Weights of a small mixture-of-experts language model, trained from scratch on English Wikipedia: a variant of Muon for the experts.
Below are experts of layer 6 (counted from 0) of a mixture-of-experts language model. Rows are named router (the router's row for the expert), gate (a neuron's input weights, with its number), up (a neuron's input weights, with its number) and show model dimensions 0-191. Each number is 500 + 25 x the weight over its row's rms, rounded and kept within 0 to 999. Numbers have three digits each.
After each expert's rows: "comes after" lists some tokens at least twice as common just before its tokens as in all text. This comes from a sample of Wikipedia text that the model never trained on. Tokens count by the router's weight.

# expert 37
router:547498474532479509486463484507520520482529518476527487507530441470512491437539507507541475495516519493501522458524508526522496498489485524517505518516504456496508491515506508527533506494526526481482500465485493490530547490459480510537503506502515546465504466517512456480511515493545479503481525497458476514503544511558495507500498518490516492472538461522501507573505506487464494502489528502513463504514498507487499480431524513500480472525439508528490493498465491518458509499511506447500491488529532480513514496516477543495486517505519484505489416500470520485515527452480444491
gate0:485495472519471475492542493510512521478535523483479490476483515496512529476504503490529501531527518501477480475442476483520471530513493511497499510488452515491517492493527534493519496502508512464469447491501467469474478489468506481506527490503511517488483476467531500506493518511505499479477476511532531499513455466516509457540480480492508502488511532485528463477479541516485507506428514504467541495498511434481517488448462555496518563541500487459496507489497487476452515467514478446537500504467521494491505473503467520509497576472450519510460476502495476483483508477468516540
up0:513504520527485481509491538510553502512499503460530503447482459536536520491531482502491524542518527541492492461458500530495422468540509478475508490505473554509461495488485497477509465539538506488494455513486515483518503468512475516515527499490523498441529506481520486492512492533453520491471483488502516491512499448509515490476448505406470511497461503482503519485495483515482487513480507506480507496500495503532496455491487485536493515520489464482503517535504509506506484494528539514495490519473500510495486520487534543501538491496491457511443479486530435488494475462505519523
comes after: "|", " in", ",", " the", ":", " In"

# expert 27
router:475516482544440510496533485553504529502490503501493520505467445495500513482534536490541499489495504505514543500509492475498496522467461556551474459507464455471489494525481519494535544498523519504512496486517500455467497477475505489518461529501517534451528453510516500520456525532560506496494488517480471530489508503460487560501534457484487508502554478538496479526479494521504511518509518505486462537512506497500482491465521463509508529502488478531479517505502489521485501490485497438490470506511502490512500486509490509497491512505524479460475448486493512515517547454448458485
gate0:501454440520486466511481523536481554487481480494528470492501544551493503486526507431502490508483507518508524516480477477495506509509502525441470473507480497497486444471497493511508495486529471503513501541531489507493508506490508504508532488476515558484511466506480492505510487526562508515487514529511500499500482543550489479531516500494521503520526504526504453482504521486458488461481513448477522534531542474510539480489498532479492521499513455454459525502492496449499547504470488467536503491455491489502484525510510463528509566467494495520476483450463487486493504479516496479
up0:495536524504485494523467495490504442511511506521552494474507482542493492468517508484498508523490530508491498472455492497498460486485445469451481501485466534522500487508479496509520454504516488474520472537487448524483524499524489464513513524523492489495501486502532479535524492509447521531529527522486541516547565468466512559515489468526452497561473495513508516489443486501483512514490540524502518495516506468508525477485513505507496498521487465506440502474476502505502477487480519562515483507473506530491452496509458521500490462480480494474473452459502495478474496516500509465
comes after: " the", " a", " an", " The", " San", "–"

# expert 55
router:528523469527488489497454526507473514467484534515537526487511469510509539478538477543511479514511563470505513510518543513488508498453513530543516511532483455500529455502495506522539504513518460452494470455501478523521497514483472475472492511520491530457506498505490501483491500526545508510444509496520471494501544540492503522486477526488523496479504484511489532532463488478452487500481478512493483507506520526537490476440510521483518510539492476516492544464488494489533531500496479475530506485519510493535531496539459505475479519504539504535479483520422507534497508454499472472
gate0:510464482509517508515470528491480524466467488487459459494474500522494528471556490491496491471479486516481486491457492510505532518492503526472497512476478514508523464504500539524517531476507518455464473472485480460464525570489504527495529471531460549528481483491516541498504515509536547475503463506524497495517493560515470490481508505483505522524526479539465534501492516490489477501462501501451513524541507501551509422488508547451526520491499478457478500478490490464497509489486464505493542498465499492457467488477473471504485507516466526535488506518491490505512499494479529542
up0:484499550491511479516492482521546471503550496481533459497521467515478502482516496481459503465496523521486484476485457504476492419505517486460504464514501560500505501495472507493507471512518477527490445527523487533489476520499464534507559492543513504490468459517472503510476488537439505519501540497518474498537527534451470531480507477496522516500462541498459529507531487509492474468486505506518481519516495494543532475479459485515482511511533503507470467501497491452485469483480528510470477541512519499538455519485541483497459518495495477498473466515502483475500489518521528508
comes after: " |", ":", " /", "%", ";", "N"

# expert 1
router:507527497479462495519485515520520532455463511540534527490495455487529516477495477529488468492476540491493513495520522484494517546494492496565517503493495451496527455483487485489527543463508463510485504475516502481514489461504502480502508526512503517479507456510500503537517567512534503510440485479517494495521527519480519515482491460499504519504515483504502490520476526540467498550519534537522494498471450531511500507449525470444519498548471515560446515508500485525497497475474481512480473506508538473490526516530489491477484505554502480504496460527461512497526532493498458467
gate0:481489474511520479526490462558498547494486504517520472440469497516525493483539500470488487504489516533501517516461472502509509484483498560453472497506512485524495445473491501481510512448514512517474501487527467485474526508497539507495506471519457559495490478486492518523492490468489509501507505497574498473489499510494458472514490514487517494498512486518484522491530465528520438476462483517494494552495502513528534462506501521499470524503502431446447507471520500481483502476456440517525519506478519475491472514493441513482482513493465512477501543518467487523493505507523519485
up0:471509495529486477460524519491526545497512509488524518486498475498527445478536497475493514511513513533497491499493506506501467467442525488440487484469461538529493470510478507484503457543544501514532485511515490545502546524500516501503518498512523527516492463496519489506494484514487548505507497515550498502505516555463484498483496500492485492508440491544469519480466421489504490522536515485500524508500479478501522501501484482535456502510523450447472546501531490491525492511495515513482484565496482521540457540493509528491462466536483457494448503467492479499522493510510508490
comes after: " his", "s", " their", " its", " a", "0"

# expert 5
router:535527473482490491518501497523477512469501519497507479491483448486514467478532471465564491482523512514505476459535497489474492525489463491524523497522472520523495485477524480503531503498511506453456488468519489497497513463471517495490498525532501534467529473506522500491500515478524464482476503454498460512509542475497482557501510457537483525504482496509486514540486505517490466472510506502544459520517496514525486444474535505502502484568471491540439519498459452542472444518493480484511517502522492484506516486522461533516503539482529496524459452463475505511504542494509483486
gate0:517498463517473513509491520481480524474513469501459444462474519491511507471570485450511498484539522517498504485501458498520478491489526490466451516480506505465510525470517490475484477481517535487509477500511494514485483522526529525482481488533487514461460443505502483538525492505541506493499517488549502502502525567510476475486494514505501507524506489466486516450522528507437451470440524474468493519507543505542514504485509515472522534507493484513489536506519517468450522451501480479508549502483465479463461491516491509503523526508508561501511487494479503497529511494488511544
up0:484512528509471488515499522467500551493484507469547475444479457563515487489492499485479488494527514541511498496451522507507469471493515477452501479487456554492511504513537494477494493526519558492499479515535510486483493500534501538518534515487503485513499508527460475502470505481471542495493497461532482484517550534477527490507490518496491496498469484513516514548464517501499504549504466508501485512499499517509545477477480469512464477517499461514458492548485471506530461515508529480486489527476510494498477491511501495479534423523489465516422481494515470481523498497540544480
comes after: " of", " in", " at", " on", " to", " from"

# expert 21
router:524497485527461495499505509504494537510511510521540524503501474476500473475517506526540485472476468474532490514556517492515472529535526486538515476486462496496519475472522487502506545502529492471512489502508524424508474526475496506550503531487484530474523488529515464523474538507515496499479516500536483479517498492506477532489491461466507524467493476488512486552474497457489466547491492479474469535491494491482479453462477517463471522531512536544513515524504514484469517492488537477528555530506493480506535511508491546501483473510495438505500456486452442471491537521490476486
gate0:492495458526457469554479508519477510484537504513479471477486509517522539516505495461531522503508502487499516514455485515551530518476521493463500521478499512478551460506515502526505506510483486484465510498484516489489494493505528544490486476531435523501494471532525464556520484519565522489498504465510490495509530544519471490505479541467526501528516473508514521467524510465473510458433486490451482494520524499515511463495477511486499497517514500498474541493522503480529518462477442503519516518510511470470466458522481526492436509500451520498511471493457482507533474518502522501
up0:490492526492441501533485542475506493504481513491514485434483499497513460465473474494498511452541499489471474450458491527496478460526529492468478512491462578551488471465497502505518480536493492514476531508534493481503486492510467500504496516489485489491518478509540487517534497502501545541550512497490519494533546467452533533445553493478531530517507524544485546509493479493475478511475471510471511518505508521510511478501499502531455502503540509510508477512484486510528477504508504525499489532500507500470525463477508495477537452524500463492475456484514506505485466519479534530
comes after: " |", ";", " with", " –", ":", " and"

# expert 17
router:518503483531498527533467551540463506486499524495542487475512485456483512474508522484546467496492510497491484466543494510500498476506481492562532528510475472511486464525531504492552449491536510491522504465505498507482490499491476485510481492513501525464511454522498502513474541494518490531458502466495480516507480487501503509499490468541500513480515499523467472524483467502468475501494519523517430497527495512504499457506547482472491473487505510543504543516468461518516485510492477457517522506533520449499509534526465478482477490496519447488450458464472457533537519444502479479
gate0:506482497517508428515508539494459520487485503453512498512503487536536470493512467468504484527506530503465510508486507495546520494513504497459466537496499540488522461488520521490505488485459532527517546478500508472432544499477552511460533498518476525498468426520494525525496479496482546513485490489494535515516505528485460478539517483477487491464528500468508508499499510482477470465482478474475497510526523442552538470456498494479505481511505448474457521523495475469470500510501458500488508486520470497506455493493485491498463528484478524533468511514493472519514509529480488517
up0:480460527533502474512490520498504488488461536504540529506505465557528475477496478509484503500503498519479463500474545522504492466518515468472497514479478521552498508496510523486518456532499547519499502459560556472501520475511517505507488507493473535478482479495508511508516474476466527478525475468509480537527535493485510547495499492449480487518493502462508518492529492459496493469496460511496488505493518483512512473483512469507467481476515476446432508544492505497546492538504531502472485520518490483533458513527521512457515512503509476481461494469526429495565513497506500534
comes after: "1", "2", "0", "9", "8", "7"

# expert 3
router:531508506509485552513458501535486497498479507500487490540528458476501475479490517500546480500538484544549491489545510491489469511492491526522500487536468462522506456513508487511549491482482501492508490489510499492519490472512518500544443483501505510481489470543494484556544512531536481499463498505477496500523492536503463556495488462471483515521540492529486527557477499467461467494494513504546490492464515526477505471468524494530515476524516500507486520541508459512476480497482517509490466517539541468492500489504477486498537495486501471524486452455459497495554532470481447504
gate0:537495491516515477499480498515444531467483504527483484457470520510560535519554483501520486492494476503492533479440516466528501519506472500443460472489472523502512486530515513493507502457499508552474429514494508492456534491545504498484503506482521529491472511474479513494457482477493560535476505479544505533484486504505472507527509537485506481512501501470460508478474506509498478472465469516441523511488499479531518461473542521489506522472505499472424505500493459469515491485460488521528521498461522485489493473484498520494490489487449508510500502512456478509518482508507515524
up0:518501525540479521523493559520502481509500538493529536500538469514512458512574469513463509502507538495453499445497534522501471500504522483482492475491458536520509463537477497519555491514516495503510480521525508513495532496509496528520530518517492513503534495476532484534491476525434507526508499470558504530536546496491503558514484464520459504531450521483513535532478522500496489510500504493485470497549478509490520473481477506482474489509499522488468483493474512518538507509496559504485483511473498503523487511500520501509507447548510476504475502506524491511546474542516538460
comes after: ",", " in", " United", " of", " New", " South"

# expert 39
router:554541487511463497502504525533493561480494522538521498473473499468526483463494486511549512471505507493508530488553521519507481516507497503551480536464478532523479508481502489511523512484513505442485488505500491479498501515493524482511467499517508501487519466530516517476513535504564515517460526489507484524524538526528473479487499497517456492477487485535518485583461511500435470490508498510507494531515490500518483497482506535505529497533476514542468480467486468527454475533470482470518519496515511488505476518506461511481491484487520462530485450472434525512545484482517498479
gate0:514484479486486460588487523490501533491511494495501486470490497486505506488540513489535528500489494503501514483499468509515552529494527495452534478495492502511504522491495512518534483432524515543509500499510540517527489517493517486482495510482471539481486512516520508518520494499515524499488515521523545549517499543540439455491535511532531558544499492485517510466501529546482491455463537500485521512484491482521503474479465570492526552499494466499484526523544507467462468480490451479540521518486528477500517502508508493528492515485483544511492553515473500520512519529512496494
up0:535495522500506453545476517493508519506500493484512519485529472493524487460515511523465500495545480542503456481473463528472481473517517503484485512466467543577512492526494475513519465512517494522509505510537489523471512474520526531521510530519482473511531478481496462534489494507496538529510512494481481518521530534467527500524525476491487461495467524519490543507485453514537528469506527500433479465517506518498530517493494498477444511525486466500430473517495506478530467483500508502483512543497535495519474497525517492480516473542473492531487503495520463485506508530483580503
comes after: ".", " of", ",", " for", " and", " with"

# expert 28
router:533496483520462487531491525564535456483490504487524468507488498499483494449526454480510475561503505512511450494495469480523516501489519551536483484517503475503527498507551515500526458490505525459483452471502503483548504460459482504530495512511510503491497491506498507510519538514565484499472507480516499534474505541506469507513502501530475490480493475487515482538449511515484490470497503512509440540513499503513496466473505529508532482502482506500493482486457473514502462505487543442501555538510512490491475493516514555488477461461493496497502476497466473544544505478496466473
gate0:499529493536497481498464503526526503463492478510504452490476470481524519483524460436541494510529494492484476487452498500525517487503482530447440532511511501517495512494531500503494471467518535475471510524510479501509529508510486542436472502459459558464478471486498507497521511501495544522506482529498519484513498485504483470489478526492506498529520466483516510503520559508457523471483512492488481532494521468503499486471496493474492526503504461462477518500489459489494514477487463440488510508462500482424493468529456509479495508478466497530481475536459438497503487518523495518
up0:522509524517489466510514509526523479483479489448548495453512489531519475507519505499499534554526543502532482519500531494471462451516482463448471502490500552518484482506514523468516485529525484486507482517513507504472530537551524520488551514522476527510483503525496487495515486502506524487505493498502517478490524528487513534512480488475456484520477479487480525520498484500467468482505507509452506490528497501536539477498521474501508523528511488504512488511516439444515524482502556502475499518485491504457458477497513505487475469516488433498488471462590464477531505523543505485
comes after: "0", "-", "1", "2", "3", "7"

# expert 61
router:534539488536514507526455520523507531454488516521520506498455503480508491465519478484541489500514528491501500476533502496489518527463468487526524524480514498518522478468477504525462533474520508475467515489540480485485462479466535472490477485522505493487498490524513495523521531508558500516472474490504537510521528487475482528475510460523490498490494507512496510561466515498443497470503537524509493519532455557494479479448557490472501492554500503522469511470510499520452506503507480480495492477512522467495492516543482501505516529503508528521493433517443537540515504470486514446
gate0:472531484528482454541495496509498508486451508536494506478454513510473485453524503499514510469510515517494545520500455493535532524464455569451471559478507496483483474481509493474510514472478501510488505462527510477482506502513502526479498511518463530475504476498566508514517510454514520504489482512476491483498516504507458511517482511519481480501499501525505482486524503489485520490426493483484522490511518420523507495461511535492517539464520448474441492491481510474472530522496471464509530470478515499506493502524494497483480523480470481510461492457443491492519469472506531490
up0:499473505485479510504493497500511515494541477477522518497515489506507481473532512516518521478546536518476463440451500506500494473487540476451497521530460562526489502510473484510540459525553520490489489483479482533518507473506501503541560501477475498481459470478499537523517485533481523518443491485502503467535565530514561525472497542482466507510475484494481500481480490541488520487520482543485543525506478481505496508519483484513488451512509481507494506519535503472509539544502484517510481483464508527492497521498541531491514485493465440502474481502460503535518478470485508518
comes after: "'", " of", " for", " with", "’", " and"